{"d_model": 192, "vocab_size": 18006, "norm_eps": 1e-05}
Below are experts of layer 2 (counted from 0) of a mixture-of-experts language model. Rows are named router (the router's row for the expert), down (a neuron's output weights, with its number) and show model dimensions 0-191. Each number is 500 + 40 x the weight over its row's rms, rounded and kept within 0 to 999. Numbers have three digits each.
After each expert's rows: a language model's description of what the expert responds to. This comes from a sample of Wikipedia text that the model never trained on.

# expert 8
router:516508526502523472455451511525537464514479537557519482535504519449432459494525381483506494508503506536474550475516517446532570601536487502495506523509554464511422463522574528472444460488492592520533557475496447526470433495485505502516444530512463536516491522467520507558523529459515492437510532538540474556552462457479553549459483479494556526492554446438419531514545551489489519473455520567527532655536469501485487507464450498468441533493567507452447437450586527484441418548524519496431575495511544549530512485507432510474509458488511503419478525494509427539506485502482511501
down1:404501469532524544522487509536518567530487502438496526458471535454522554453527520482523512539448479480459494361499494525579506507469492445464471445450537512490471559480499457480500513531462443466516553481514463467489511388491443472529420469533452476507492530543524542512536464513424521416503510578512537500557534500512547506523475557497566531529470538498521489576517572492510446459446509524502454363491483544458485497557581486462497411520468490456517489481458473519506511486545506575522529497545410494509502526463547497508409502461523511474465606496535489465499499530485493475
down2:571544512500528472465459489554481496440500533473532503503440491497402462483465520466433489530514453546557527442435450422471502523514540452460556380449473502436516445565508559561543564442488547578537478507503515547524448453467506544479492512550474521460519498478498514511490444480523447553464540498438526447520475469472537554484495540521558494510430466473636473468496463440494512521529535506459496533508483498513499565490551474480527437542545467502535511507586508477443526469495438511506539500475496507536554463498509493490505516503519578426516466462456477532477526560382507529
down3:521516488525491491521478527566504516484540491428497460460464438414525467469470525524483530564565487434521474477540496530486473564488469459512562492460503528457534470527542500519505457467532498507389530433594547547503514489568539443468516533469463520579444449551471526466509537548476468510521449518595485483504447458497415473561441551528460514435408509540592496476442504523447472532510507488488491444510526448497473555529523529402508511406530492498512477515376454460492518479504537545589460498543519494516470479507493451509496451535476560500490510496524514473503520489429503456
down4:505502447535644498516463470531527480507506473497546462494474450530503487477484561520507542508479532510514524463556526514530441519530562475422504486452473559451544504577470505561508466493637499412489505520471536461477534525496501479502498518405503560538525456541471480540529594550501472530495459565524497477488475506486544521542523522493515526532454504432444431503565529556533451491588537549529489465498468493550548502478562460451502503535470485451504421567542412543498546462522457519467490488485532489511491521505497516548487447515495476513471517418558514587449514590468498445
What it handles: Auxiliaries and past participles. Auxiliaries has, had, have and participles like won, released, held, based, received, plus name starts in tables and place lists.

# expert 21
router:493482518542528530476462502500461626485421547530558481503470526448433456484491479439481504506500540574494531462494481496497500506495485478510481490508523494539458550522557527490493543455478541491493521455521480456491440475470496534522580471518502481500465513433548463377572430530510406450439424559535479481547529500505540503525534491495479532481534472449430523525459464449426524543438464429504438477508506484467458442445436475483522481485486513484577468608561523509522512487539538508493479465417596540524535512526546507502509450478509445490532550496474422478501502479462394490
down1:474550500479444518507611500559499496490482505461528459472480487490505511506563468450485497493465475497516469481490489433510484376459523506475493487462497526520533521484430441501561515483545497498500482496494519510477522485525499477553457481476528474511530404440492545480496537449452509412458483623534509488502510445487504609540466484476466528505581526517470473471513517560459441442458445464505514425542530595539456513551463497473463436556455441477564517498491554513507528491404554513541433487471478554461521512525463410558588529545543442451470546525465485493486509480519559474
down2:476549532474469504501540444507536514479530572513425482500530536443497445509501495429561450617508449468567529403513498485483492454510486512496539538506452538471518465521512482511465486496470534526476495493495495494512526500609470529465502490436541542538461578438550523469530569421470550549510467515496441511461522453544528514486535422602485456487554501511477507441491426466464527511466459539524505535555510474535508538509469482520555500482421527475507498535503446532584565477476483485404436502565437543464488461558540471492475420541468553575542466490504460479458523456514532464
down3:449543477543512495468496476510478464534457561517450526564485539541513488546530424457417515466470536515485487547495480539395499486524482539449457457440531436412455494466533498498499497521460533462497476486553468430463566474443533491509517505520514459500555492433394457567508496528512501483550520478417554552468578459493503517538511503512430442486420551550550549497490511512452406498474522505517508548480459485478529520560418481479497502545533432522494486484493452560490478501509467534503542443497431466551478534437538483545577452537478426530485567459438491530467525500539542448
down4:538390517605457438492552512557467464522519496568402590551589559478485516489505493453503553507514526496537527552428474511523535468490477497464548469500532495471453517486518523499503513522520512444447523484550542469492531469457514471469557576467500537497525527491474533544464530496523566557492460602452486475513405467462508484514514531502521443509521502493499563390544527516483530475481486521492494429462489497514495558457501481437535482469485521512465507470561452521476525533490421515514376462476520509514431473436513537491471493453506452521546482545494484572468466437446420465
What it handles: Prepositions of time and agent. Prepositions and sentence-opening adverbials such as by, from, during, after, before, In, As, Prior to.

# expert 10
router:532523538502515521438481479447520565522461528536551465524535511480513516464514490505473487530505563523466533494458541511540537416513450448492515510550473519532430531547472545493481542487475451537475553561509473549431536494488515531498472456515459457568471602539504414505479426515527421446496537544500499431581493464477453572571437476473569553447515456438472536509438565537470504468467459459530576449472462440486455480490508506419495575454496487531536570436559524523445499534502568496518440477545566521516479500547446496494472464459518448501458533574463464475534513512487483477
down2:465523482481455438492466477477506490490442484534514527527488516547502501483492543522507415391526538512543562542507431460528494551455498481511482492512497533579510478493408544493494562482512468547624539499584493537510449516480502491490497479476506475575430530453492432493510457484516457443470464448494507520597544476520525587550502495457535487422515447475522558501510559500488441513506547535457506559515537504502497480451547525463467544523471545498456496621461459510593461481526516444461560520464533500449499543547483583495538511501534472502590519469483503476516497430513551423
down3:491574513562464499502562492514537508429534448509503469418498479435532582395450438510487525428474497447514555540486499467517443547505544492433490519499498451485510535519469443555438483499514430476476495423538540482489398476545472518504541460528501436497465479460442540466539538498488502504586430502530464531468420532481422497504432493460456528495496474487561465556551469541510467521438504515557574533423493486460464486499411507470511535529481496520526554522479499464484456534512529568434494549503505449468465524428432478541480438523542507443459493565506524550494502493519520531
down4:526462577547505451496415501527553523484497572534520493506497432559448519565533487513573529596517526508424479531483448508509447484470490556483512518469485398445456515521478445545525487459544555453596460460573550522499530497445530498519518513532500487512510502517545460529503423502536430509460470483473531482472445569572495503510485517444493504483526541493521553432487551566540499510526476578516476501512458506524543476479555444478521487438496513478513496554528473526483543489419475461511485475474375553509567506510495537613544568491465511533483488474420499500567475474549531495
down5:513611516502532542512587509464518515563541540471521503443507493541535464458496551461508481492485504508415495529463556466463512513492537566466542457428495549461430528487506504426486514531496558488480472413473464566446516486571545504485486499461570488471440514544509566512491530466445479575503488530552521581468438439518480579456576459576479494480531520457470552510491574441528484472495464490474559532503488436491480482512510472525513603540489517509441490486496505513523536475519467487539526498462531498550485463587474475440430502521479497587508520542556493516431414504516519424
What it handles: Hyphen pieces, header breaks. Line breaks right after title or heading markers, and name fragments after hyphens or capitals, such as -y, McD, 6.

# expert 1
router:503517570579490492462478514544502423511448478493513483497481511457444586483532540521442485476541523547477540471469542435499418462534500505466536498502479547506458474549486500451481529462474491520511566489513415548522491477499544510504515512522479521496524445502534447528515424477535440453564538579529507467595446468459463511530488497518479519455531429425478548477444527509466507510466525488503458439503509496448534428548495499490470615493591460444586589476521522510602550538511541462532470473500521496493509495506430514461478474468525407530444544437516477411512527469490456455
down1:488510564540504453510516530445522481439509506470449446524542568496529457433474537469527464461472442479443561477537551479465568588525520419452514451546491520515524536567524460481576456578538520419560498458529437503498443500520489497569512398464547465440441470483533472482447544560467563507470483497479512497516492556486472474465524494492522534500529467486521555459489475449496514475502483503508493500520481409507535496485438536552571542456499523505539568541492490483530552532522507522460430500543511434518516504522503462543476526510490496515512536530478601493509338541476517556
down2:507463522508509507520491567519566501546496459437450490455445453557418494568461483522502481554540505438539521471525470506430505524462462445501503505524459541566534455427524467553458446491514407506524534433493616507445506449442569476494505424536561511477477507488510450469433490462482504467505460459515415497505546472543495516496551507575547520524515500473415497456419596551568548504504482553530458493495485518483483528506525478503496512428520456460459558525510517544501480521470429524506544486566515454489479478443460492460448479475438510529543462563562496508497442552513515572
down3:485502513504453525498479574506470443411494553495513482522425485574417445534494450548525519486538545461509495492546542561488470485503482452520473461455527542465494475568479495478450487525512505457457586473546558498522509537496491473555469518562480488500490543494504554513491477483447521444526509583469415515438403523511576505515513526589495475463519457560507428539469501575524500504459493499429493500533616541532553464532491594445545501526512453493422602496491541576611500510476488508512527456504506508457506488537465484512491521485489463492446524447561508541501541541495454482
down4:515519517481518497460466531461530521526500576535534518568491544531539538588490446505476493485547502531482543516486474526532538505497520503497476466494486512470519546494527466475529433501562529451469513582475472404589503479438558516527530456499472542531454499468489496581440455515515516464441473475519499512479446487533461555493499523402524534559461473521510477519500472494498495442448496505474513485522464542468456450755482447593503457542516523452493536482491480534458474515538524539520477467480590517464479475484526496515505475520503484511526541469452532505461551528484423457
What it handles: Word-initial fragments, parentheses. Opening pieces of names and words, often right after an open parenthesis or in tables, such as (C, (M, Z, t, Qu.

# expert 16
router:492516494564516538433486486559576590465428546524536525500412487465546526484516398435480498503536542530473555458493503471541555437486460476498438521521446543487452476515490518444485451473470430531521553508504460502445547476504509532505542470513461447540484417429569461478468439461505530451424554533531479604523509527474465537546465476465485503443467448426519521507472470456472516492460497545540524473415460459488490526579425469546514446467568474528504550544582564512456502573539522489543463490554499486531531508547522491507493501464480477541491537556480469470500496519459471494
down2:473486382506433509483534425509536459475493527488418474517511497440449481481490571526476518513469474490471507504542517500544474495491488479439510480422454459453519501543490546482515436447514507459387512542462516473504575506523476521506507566468489538508499485494451479463556540494445492496496496491532463512535503468473532552431418506483476497494466546536374490538508426482448545473445531508466474501497496542536492493471495547437537475450475471499570454536543522553448552446611482531550479543545540500499526465521516458432615455561545572496515595497517491478536516473456525465
down3:546587552519445520515488526520433471512452451548508549514543485558562489501520469556472430533487490473530492518500407481519466429595508466515527559508499467560534506503453437537533533518463534494485509533524419470502496513449522500491540487488476561559557522527531542495463481401516529535505490436511496472538463496566503486488517574478488534507597513537479508489545486505512484536481437471547453542495568414553547511468474520484555423445544465532475565481447484431507508445420493497501448510474569494437533473481515518489497517553520443482462504401496483565458454499452410534
down4:458473437519531478597523407529441480511480522488520520513452558465516464524480505467541544459453459465500474470475506501550489479528419456487571452531479499575522551467463474484581508548542575556555523534476523455494519500498522513435485520545477437527532524415573510482480493470529540452486536542508469485489522545565585434458543531431504473483479528478437546472560555504522543524470505558462457551479488493511451464525524572438496498506490479423542421508432518532466563508483520524514497521521547528534482427456491486504502520430519432525455501504508545565574517483421576461
down5:525418456456544445570537498456460479493487512473448455476537520432460455474460465474539569457539591469431493542504488422528511527505531579505475496437458522564455485515478505442522479530556577553425477507463546410522454478515474498537542499455470481427522492465453466502573482523581500485595559466474487522524497463484440484537519515440551488529528515501553540480472505471488483581504483515492571540566455495509444535506420509501488547440509514420470457474519444499508547531572551457496508471540518466467478497473485443446531525545477577511514474540485500498566477475527486442
What it handles: Common nouns after articles. Nouns right after the or a, often followed by of, such as use, head, version, production, King, under.

# expert 0
router:494535533524525494451433482454447526543459534499537524536466523486446477469519534556568485517526512546474497537516488451486567456428478474481440488543504549522445584533574494466457527491459460513514573464535463537465441471484503528492491472505501437534494542431473532437561486453537422480451481576517475470431516480494462563582480497460591505488498474458502544535455530478454510553454477577502551502473528538480448500558455473462513477465558479411587548460547532517469457548550510473501450458521563478509457493520541555471485456474533469390449524464526445504518500534466558471
down1:499395482458565449407522530504445499509594600533479502535518497531564478558537525464522445491487508402500553544479435552536451542495518533558484458524548462531479463508532478553486443477556541472522512449551476513491547425560541494443497515518521510548481499442508492548521482570505532503466510499448453491509440459503497507432513488503508474482504476501504504437532467517528518455503448551510477567538462529514519525488407567558517532562500500502474506489506569543473571479510452500498513475613505448475536487548508454474509491593521462529525398468528492522517516508473595454
down2:494487503527491497477528494486424517525541557537525481535564485564502463505456513435516427465539563486487500502474466487530476505525496410542555457489562493568517500470541407432448458467553571476492573501500503556451446581514424533509498472465487543485472506511503511464544485536560470600423466519558525457428506500469544437485552560449504543585531509528496522525486499543446469503537505495490444513461542550538560543541532399474520498444519500507491475475474489482565598520590444456485507482500489524522514473544532596528521481489484506539453511476483588498486530466463510516
down3:553491516552499533492483552493506488449461543455474517532452457610486509484541406525432556544496490517502551473506526517477537526447549602524488478574501455508504402460571515557497486545449547533480483487452546436517487535500475459461462484573480481506509549469542546476513477434523428456520565444479529510476457518489527559539462416484462501463460434544512482597545493485486549456489459503472502482569392584494512455504494516553519483533472518503485554496488503493527453534486484451441461482459525444483515520551455463428504475455527553449533485583496451507505476481523525556
down4:465516523472499469508490539526498494513448499521531482498468491537472442491488531424605529430507495515524521513552489408510490450487473469519480462562441457517495533475477482438513484496451510470516455513567452507497524591544543562562547495503541479483514548531479448579493531571558464548508527493515541464513513465520523508451543492487515462496567469396551481447539501508478450493471451535535455477506523468549549530540530492536526542418505409580530502509410506578504483461473481518545450498569463545522461469547521580481453442545455516537417536562525521539578426477489458509
What it handles: Clause-opening connectives. Sentence-initial "The" and clause-linking words after a comma or period, such as that, which, who, where, but, while.

# expert 24
router:499541541526544540448483477590557449580449568503550484511473530453508475501520538449522504499535553538493522468464513462523544486524491491526479533529480520521471466497442523456440567475458424539551545483524425554443486479485496529490477440488463450533456574527544498533444391473521403482459533538504502529566487469496445516451400459482464550423540432550555532506465518560469510439486458468498488464456487504470494470449506484444441522489584489426574573465561524527480495536519517455544480501523550514484492503521420544469485464488542474420466519486478439490510506536496518482
down0:507505513536524478435530466461509533492575484436502484420475530526523497470459481519601505561547483469508486471528523474430484504482504514496550461480556483477542510509472491511576509477474508477483566417460471500524496489447574489475510462504426429517549467459483528514496480428483468522501526555451491489522456546520479474446548417425494464507572545434506454528450529603509566573466463546516401553573538469492498406529530562556528472512541548588533448480483559551540546476505534480564506516509481457479485487518547475534578497492471543483468474493486458456484527495515503414
down1:453566450466492429474539504554476494492500536522512468463524495523535502498501467483513547572442494425425576539541540510470446524510558531481445535554512516476550527474524486519519494553435486573434526515478536496527464583517577533428434390471510501537502448392439521517523522522473466529515568472488413486554473441505497490504524414483422558464477513468486461521498422541506465466554473489494475515479557478554511515531473456462549473456425449585486533466571528454541464516505468477500517505503570501493508553516472489518455471471497459466525541533497524569497485493473559438
down2:560410553501472532414552480487480538569519500463494539493470477458531546555484484485404464502479473573524474472590461522484497440475568562443608454485541492519486548438470484436492495459460581510552516472476491525485506507458498468477482524498506462517481596468445465489442532476509441552488504433451489511517513483511482492435465523551537452541571509546504497535494533514520481482508537558448532463454503478486505479526556538492489521529458465517494471429504464478530604481496530444497453493479474500468471483539497630507524459444527442533445513566478528447473487480428468431
down3:493528570593500434545465543507533484473489474502485441470529516540480472548482454515545518517527536539550514492507467508423526413445463522477513409508533474474431495483477531522575596457490505535550523574529525450501469521474510422501455556518544540466517553386495503493556528480448435501472495542619531480525506499468469426532496446448447491508434453548501529567532496515467499434520450517434537471467499473479500513497520503513496448538465551545467498542500429559526502480494482489520491467524390489541463467490526537570413464512462470548495537508478421490527493463524496511
What it handles: Article "an" and nouns. The article "an", equals signs, and common nouns or word-start pieces like part, poster, music, story, p-, ch-.

# expert 18
router:533523513513513530472467506470463567552471512544524486540486540467538468464505529439508489509547497528490514531469510500508551460506508483492486529542449538497466471528575523502423541505496472506483520458522415540480429475475527515496483463535489478541464558548523487555460466543505412420516571584540460429553513450513442555561408470511588499442540462439568517521462506475460493396452461455474447467446486484472479486436557476530478459538552479477568508453571526474550451405534556474538435498565577537519518523518420526475500446502507452477490519484541450476495511508487532464
down0:552488525523570484453530494472589494486517527500514459486485494493474583562444468476510410440493449474477432435532476531439522527439478459461457530492462523480535529546414495534488480556455509443525466505514480528495530525483502494567491608550483523455477481383502440551459438467535480487493503516501468458548591493508412438438492541487489420489504478506536510495469519506468458496517540502481491450495555444503541504508485451504420488501499497459442512494559478551504474466409487461466450499510532601510486579468523557445535499541601496491533488458434511507502501561500529494
down1:452551530559397469525449506427513481511504464439467509501533490484440472534447495440421479473518485526467461509504542441460569469548522491469485565455496477522496525549425507594511455484522496477517443478476508502558460496552508472468497488530513506493575539512462484550505512514482475536555558510502502532511530464504584521485463505456506516530512486518498493460525460400551415477484449435451452538538518501578557509478462473513495438482510485488497520498508448449527540522447412400451530513515550474564490476527507478592455536511508539458547418517552496522479476507569397421
down2:492440511437428480405483510493536476497535522538462528562534547545544563472613511501447527580455502511517515524506509443485466444482465566475426480515471473525428502508500528473560477509510498473509499441506555556432557489508520560475488488506458457468588554498591514553450460506515494492535433498511483503503495478530511499493531519435468490617459539479466523459549501505458499415570516569532464509521475545525545574490504494515568488520542470454470524520517607471581487461492457507489500508535550497475457532536502533500447545531535565522518494414538520535465449540507444466
down3:483480502484510477483454532514523529507527544399578487508495512510450511541454417526506547510487490501560522536458507526531481485549488499494566560459478475469533498525488524501461393448519477563515524521529565524467549441601476445438474448531482514457482519490505488549501507497505471543468576525565615535456488470509451478500509481473503408496493506521568476461536476503546472532527443522466482511535513465435514442597520471434491505514483544538438566512445549529542485500534515497518562450577521528459485565557549474458506534434600449570479566501528476474470528548516527453
What it handles: Numbers and place modifiers. Number words and digits (two, four, 4) and modifiers before nouns like United States, South, other, only, made.

# expert 12
router:502523541572508516459445469546473483551485539559558493500491517459537492501491528508551502539522511548482541434509526446510505477393471459498532527518558533508476552553567550471435475476478476502515522570543429524453534467476498495480446464508479502549514449444501442514448469526509489446515476581529473444482486433469513533559428482477529518428551489464558543499456523459473535526465462432539519486403469452550493480523445469429493461483570467410495594409578548501509450520518499460522453513473554511530551540541448468487487465458531473464454497585512429486527531505464501486
down0:541553441478514545457476550456459497585480538484527422497551473449484490477518575528493453496485521461482468528519496490527565527494462493498507468503447559454512480333491473509575470498555482542521466496478518463505507479518463515490484501529538460495479466487486481437508482533491429448431569476514479468466557552515482479519456524501503507540490549457520511420459526453536482499447555455465446483555518490442457497495518482611404552499477513564547472544466531537494506570452554497475461465528525489501531522521474513470457468531449396594474552518446558529583481492555484486
down1:534496539494551532564511498470514449507521557538425506488452393493505507548552345457460520508513478524464443485530526510480511408477509497554412552493479430538446431481505498502517466518465516494554437492553475472531516526509467542525521479433462542484501503458509523523533503414490509512538534523517512512575560473491505520478456478492568497491528473454509496477501527532454465513425483537437531436580497525505529451489422456494477562518554549540551520495456477466524568560486529492534472491565556506434464446511553509514499475415498501468411538491509509542497417547538524455
down2:519521505564499440533479541550495410486562468463470388474531528420547525533446529510424380525463507503558498478528480553487476530474537495531540446504491467537518466488462540492538484552474518519524428474495454528524535517536443484415459486432524550486507567435510488567453478397521496547521491479494497444504529520556497458486462541526475487502467437508452565519468484493508541466505525563475483547431458470504471479450510490463488506529565560485484463550513443502448479521523462471528382519482497457488513510538495459464414566571549502482459471506472526532486589538461535509
down3:518574464506461500440569424517516476493492521470415506481499491501518502535493462540500518492485486438532419521501514604471535554494431495503470489499565412487507440467509458451458536501520535509476506495481433484481513479468418548497395455458506470465590528494448523475540511490488421499491533521532513524558518352535528525485426523582498545461425521499455443428519554493516495556492499429503547489473441551476473534459535495454513501495533496517443500431540530485521490536526502510499444490552503489431462457489450494445438497526462565433488500555552547517529486514481543483
What it handles: Adverbs and word middles. Adverbs ending in -ly (directly, quickly), opening quotation marks, "Y" pieces, and mid-word fragments in names like Hor-izon.

# expert 3
router:482496502494489502459481470553561573478462528524549462555488498488507539484507516548562487528569509566470533472498532468538492422426478468507449546503521514524421564521519513526431546470483399504542530470510428509476437459498520515529427479526476450517468543552502542478512417573524462502578563534527592484576498459512554548555520508462474483449561591490579567529486515513476498529461444496491465503439496524489480500522481492467485554477584504466530513447429535464546469549523568465514466492535580479490508520550489534473510470490509452511473526430466410435551505517462500481
down1:510487466515476548529486598513463582477498507528457513486486478431511552521535533551511625514490522528506435562522586446524541560470528499508520441458518473529441467486528424543454472438470449481489519419557557450492515509547540461453487501433531450501544471473548460504500527463509543453489440490377540499511450478491450532489399529493502494486474504508518478473446505521534482472474507474478506526544485453493485459495515467581542503431460443503551459475471523552507464506524457409450473457544494449511460498450516437542498481473490508537467592431472465568449487511552483522
down2:541562548492541481535520517518533572514493459545438586479526540522545533470535451513597521501495470523513439494480513555497422482490437498500504515519517519512462520472509509571505511515535531473530475502456482486498532568551453548610555423513462515465482481519510509519523456512505550512492532493436553430470445477519409432468519532515513493503466491549530488520564472515539535480447488541514437495525487555476481530462494547530453508491450548532576418508516513581413430486445465529461415436528449531518447445495472510489477515502488555371519475455493463426478435471501496468
down3:434463480500503471524431500483469536486466479471515509515487526430517449556462473461574512518505459455521483534532504428443503564561466569585501470500528454473519550450569527491484532455532523474464492438516497492469519444485508488510472554444449442536456518423464484530477456490540467532486446498478565604478482511525545556460498576540463543485502569514496536550518569456526482555534505513463424530479486484491530375497495465544504518527483499579513546465471484476425496524502511468496541558481524567458461396478512500450531458419513527520504476575547491507549541457460547570
down4:484482473511533474477486510475414445441505533501549454475468460434575563512454478493482472518564504478521488500427620482454482541530539444535480512468539516461441385547494480438506505471515558561446536437569543520507527496510524468451540434527579472470444503546505536505468489552503453482561502444469566483506433502483505474547482465508523515531538451509445548531417554504452495502488519508475502476514503482562468524534476536544462464547511511529502574436503513500483500513523492496509431508492462495615509470484482548496484533433460478598493496452511474509459562534503420407
What it handles: "of" and capital letters. Mostly the preposition "of" in names and phrases (Writers Guild of America, unit of), plus single-letter pieces R, C, G, Sc.

# expert 6
router:501504519464484515455470488488592491567442531497539474527460514462497442491511539481515502504521550530517529467473479461528534451404471462467484530511476505494450447528546545482475588481456434510531566437528448538459444498497529541466434450496461473530491554509539463421530491414523415479453481560492483468491434477484493566491387463505460517469498467442516523525448547510452545480456483476513534470435491455474456594491549467479466543489546498476571549435539530479493463562523463500520447473475611518534482525512433516500481465481544487492466566415449428515530497522470530463
down1:486528504465562521497602442508533501541564464490523454472533462531497461505456515432475467426501548555512540544524500513515484513481461413485464523490453530443592566555556459374476525527538547462473503520450485530518489491470480536466492527459412532466536418549481454518517510484426504509563476490488484524576462504544588484484477522476514525516515486453496548538416491511479482527473414492559505496527505558458456521482547530531415470452557588535556536462516477493541497547512550485463475507520515442517515473529500503472522427508553444478513576421527451500466452521514524525
down2:504506433502507487414575487531507466527470443468524483564504501533524547538414527458448482417474457503497553432467487500461538458556474537365495412523453527543436485487434505442467511533500497410481467400480520522565514448526559478524511524483512409532514512550381467577555573461496489493579458494510542519513467537496480445534530516471495505463522509498545611503504475526540561474445484467511469480480563501486500494484533543513532482447553494492501495535510532516521504494567488569524536491483458537459472476519543489537453512439474530503461506479455450481469455489499503488
down3:494512508542441519447507534461523501542464502573485566472472472599411447512521498538543533493452494615442494507508478479401451481452427461457474519486493494450541518495502545587500511507534458497486486517483514515486475492516491535509534447520491532488500492530536487483438541522409384451486476498536498526454578490477485550454524480472499502410478453517395566564448491482495556484473504530521481510500472498479540518503467485548564462555528610549514524472477548523495559492503502559526527494482530429526462545522553489515491429518459556508492505489523515504571470492498382451
down4:485451553420510484534509461435506521488412493486531503484515478495456479533512566516534489485524488547499491505488523518485482457531493448538469416527587545513458488489462495566484489454514546589523436537466606520494512476510473473525460461582490559494559471498564447421515504533512567541578449494527473433534481451509455499508465519477565490542474530489521543535448519413511498534556555514447487562443548334516492466496519467484460519499503478499555500537452496503462447499495440515497488504496523467439531476462487446527503523583515432492483547426565482517471535458497462469
What it handles: Coordinating conjunctions. The conjunctions "and" and "or" joining nouns or clauses, also "&", "then", "vs."; occasional word-final pieces like -stream.

# expert 9
router:519521528560495501433472504573501567568458469513517447531432516461537590486535522455541473505523541569500535466503518475519566479387469461483446510524506526521502530502445503474452588495469466517533538464497445469479469457494527511472454478510483571533520536466508450417434421457536460443453462517516493473539509465481436539541528468481578532469513517500486545501462560412481537448466488510494475475409466470570467450477450498535459535463550465488555491463558537458518456530530511478528447506577570427523487522499391482486483458473504477435503518563469457542530529515494502482
down1:527497418515439493487557524474511489493459486515477453500465464534558483434481493458535468528520509523539506518505415514453515542517491521532484516536546524562532496528498504529563511529559482455545494494459469445498578553435546493454496508475536572507533496472502474469479484479473455539429526436483490509441535518467499441461459559463561461522445535559515472478529458466502524520515584523552554557568524509478545546603457482446465518560630476509473501486480495442525583524473512503535511527439433485441453479459556499490490568394540604537522508544443523473499501550503542467
down2:485455499577569462517481491404533494444464539459469545540427481535471464447477586471552500505567511511529447503474486518470538468451466529472454503502521456480494467447492513441488477498475516504545537525524469594468504460514490501511546530535492560485471497427458550487482510522468400580501503535535406518488408562501552465477515490551534515554549542457480479476543441541497573439538463554525526535509449515562497554485504563484500502549493492442467456403494511513472480434469496470456602498593550498498484428413564508486461480486563494483468491506482506510484506465527488509
down3:453543467539483432523484488566472523428485519515456518574512517517547484498485497427565441498516522552522513518512447521532540579485505513517502514503529552410465531487459488558555543447510472511469505451527515494551469594546460489449543461566478442529519534471477525534494513601504523529446506532479482528550441505512551520476522513493511595544501534457516400563474555483506493461435546463520501473494478522478504456442483479514500544559492498406489479552456528478470408523541505515494523431507554490539515447460423551527415515450415503507454464506425463534438484509435500528
down4:560499423526490550527522523488374509489554528470468544537503541541504514486475453420439550444500560560548414545531540398543539512488464472516464503476498495451502547461524468536534536486422534544444469490548571524472545485483559539454521510539419469478486516555498559486498437517456564448481496504472490449539455451562468532509440509512523519522481416464472519512538495527576481437540495464465445488483582543488486452491456542478496522460503488520503462504541492563570529475540432489459478504407527522530491551574478444545507467470524514488565507524525552497485499548471481466
What it handles: Commas and T-starts. Commas attached to word endings (season, later,) and colons, plus capital T pieces and names like Tony, Anton, Man.

# expert 4
router:503544516504528518466471485469486502524446475550534450535507552468551470462528489424455459528516508535474554504495506521523528457548451484463431532531536530513451560534475506479451565496446574551498542511491399552472457484471487509480460492503453508563466580513556416520459444473501435463452550536530470442572498446502447551485427496492529558453512477394451572532469520460470549542484470519518510462472462592537458507529462458435465489519527513488614535466548500538480474540520534472551511489546525510497576533531469517481487453463530446436477511458486412460546514505504439481
down2:500472487423586509489551473530509420540498458401548495511592632548524527480595532515522542502484458487455518466565539529495450491515473456468470453475473444467546522504485489497477510547606493509445510504533522487531451485460498445592528446521503512499497500528545494518506454462541509451496512454467496505455544471462493469428533463523497508610547475581524495540433508534539530488480563474564478443529498460504543492501560551550483422562531485472508488482545531551544489476501498463448504452572488484544552488488482513477491484531555536505534485488442469542468486420482575492
down3:471488542425456500515486509553514446492547566526521578485461483510532499550577496496577443553491496498474570549459539509504478507543578441412461452476442512556563529481515446545525479450535491493542482579421547494518494498461492514476498577515563480553516485515486468486585527476554506541456545487523498409494530525526530445510521486441512500474516425493531445563544503492506447456483498458494465522547475508494522458441540497550478530500505527482547440554513475540472515471430485494403513491518512512451564515491503440486485437545525479539455548453550450512421536547495585415
down4:509554484460555533540534460471531544523480461545452471469487510539484486426514527517436553555517450437449510520473547533445468521440549459484491544541469474521525487476406498555528514481552477571523484538441464460477507452574537444459446529493434539496445593490520477449443489491461478539461529457461497439617465478491519511588506513552504428499447505545476497497498508563513516464478515503497556451485546479539463483497482450471407546501487477452501569599507490528544494490484487460494496561458511490495504531490466478516635542529479525491565496450558491473529483456435542506
down5:446507594478466532443490567454502433479458543542498435453556512515502478500510507488473553467559536467561548441562461542523492483523467480477481509486516506550488506504482579502461545541527499585476546443442482493513452453473486571480558509452456534497472466382523539489518472495448536500543547490606436507503497542544461540472454470490486507479572538449506512527528522556533549519515522446525454491478474493442507539512470513578554498462497572464528592541541466416486448489509482468529429488488474503536500537454446425510492456431471533508483453412516558485473488524534448461
What it handles: Line breaks, D, social. Blank-line breaks before headings or new paragraphs, D/d word pieces, and adjectives like social, amateur, special, commercial before nouns.

# expert 22
router:492528522543522509455437476585545555506467549545559478535513523450588502468531503498443509506506536509477521511472513478532550436469508465468496488521464536503447550504569504460454599511482547507535529565503439523454502466463515536485474457501443474551484560505550470494522399458504400420480537552502477441522484549474503514593388518512489526476534495567575522515474550488496505559475461478505473478565499474458462461536461488475454445506498447517568523417528557504479495519534549483533472465459580539518555521497446494499453469456536452422499537443481413473500524531502463486
down0:504493489448492479606550511509499433469466430473518531471515505558504462506458496502517508517489554510445541524490457484545441445512469551467495513494477551477529493551470478522505488565485566528502498485521493461447482418470569536468468539484480390485505455456546516492576528514539465485513549569559539502510534489510473373506520471448466489557525577566576506535565492523551401509499494495442482505512416437474498452429508505526474456533442554517470457489582543531519533491537485504546459524490454513444495503441452544443419450470506573445478505482537498496528498473474523427
down1:472453488455423476518581520496443476480472564464421503497519540443514568496513554498474558515502507534480533586532480499494531474559566500474451529499527512406518541516440497483482503561476474545502496469505466468449510453496454478499446427528527551550525536470419468524486547509534485481518513442505457505606528447531496557460522528495488496484439500472492447461505511581591496526502519545540480512535490426556504563476582488486493510474458486473498470510569458575523528504496418472549474490374596463546563489487450513561540494482501491463473493560476494503534482472417509476
down2:465521491417472463531517456577437499470511512470508491501507500527499494413576510435481542513555536473525535566515522511587481493448556493515370502404509453501514463465488499518517465563483481517498498502512547593517478537407475468564486476537528566503561455480502464513507497561508540466546513489505479485479445518562496501614489509466530537498550525520439564521534516469524528556544519442519466398500432477546511466460434521490541561464469484545494516438480523496504544469463460434463529529498550475476517440473494536480520533556447502551571495447527537491501528446471452442
down3:533477586487575530552568508441419440468489533531571531507517498516508465472538525417469597532519478453558542506456546498457497521460534507482489486463539479600493497582466490532524475444591541494495487475495433470499465562489406457511423462490512469493546562475425467438511519468433466526452520552526425450515529503522522524500403539453527535505551525494446510521546580489485567472474395522510520468451528539473495450503486529530483488485549539467529503496518514518486498559517508532467456469517504467505485483545549476468532535516559467452537480406508544522503494495491432509
What it handles: Sentence-start pronouns. Subject pronouns starting a clause after a period or that, such as he, She, It, this, they, before was or is.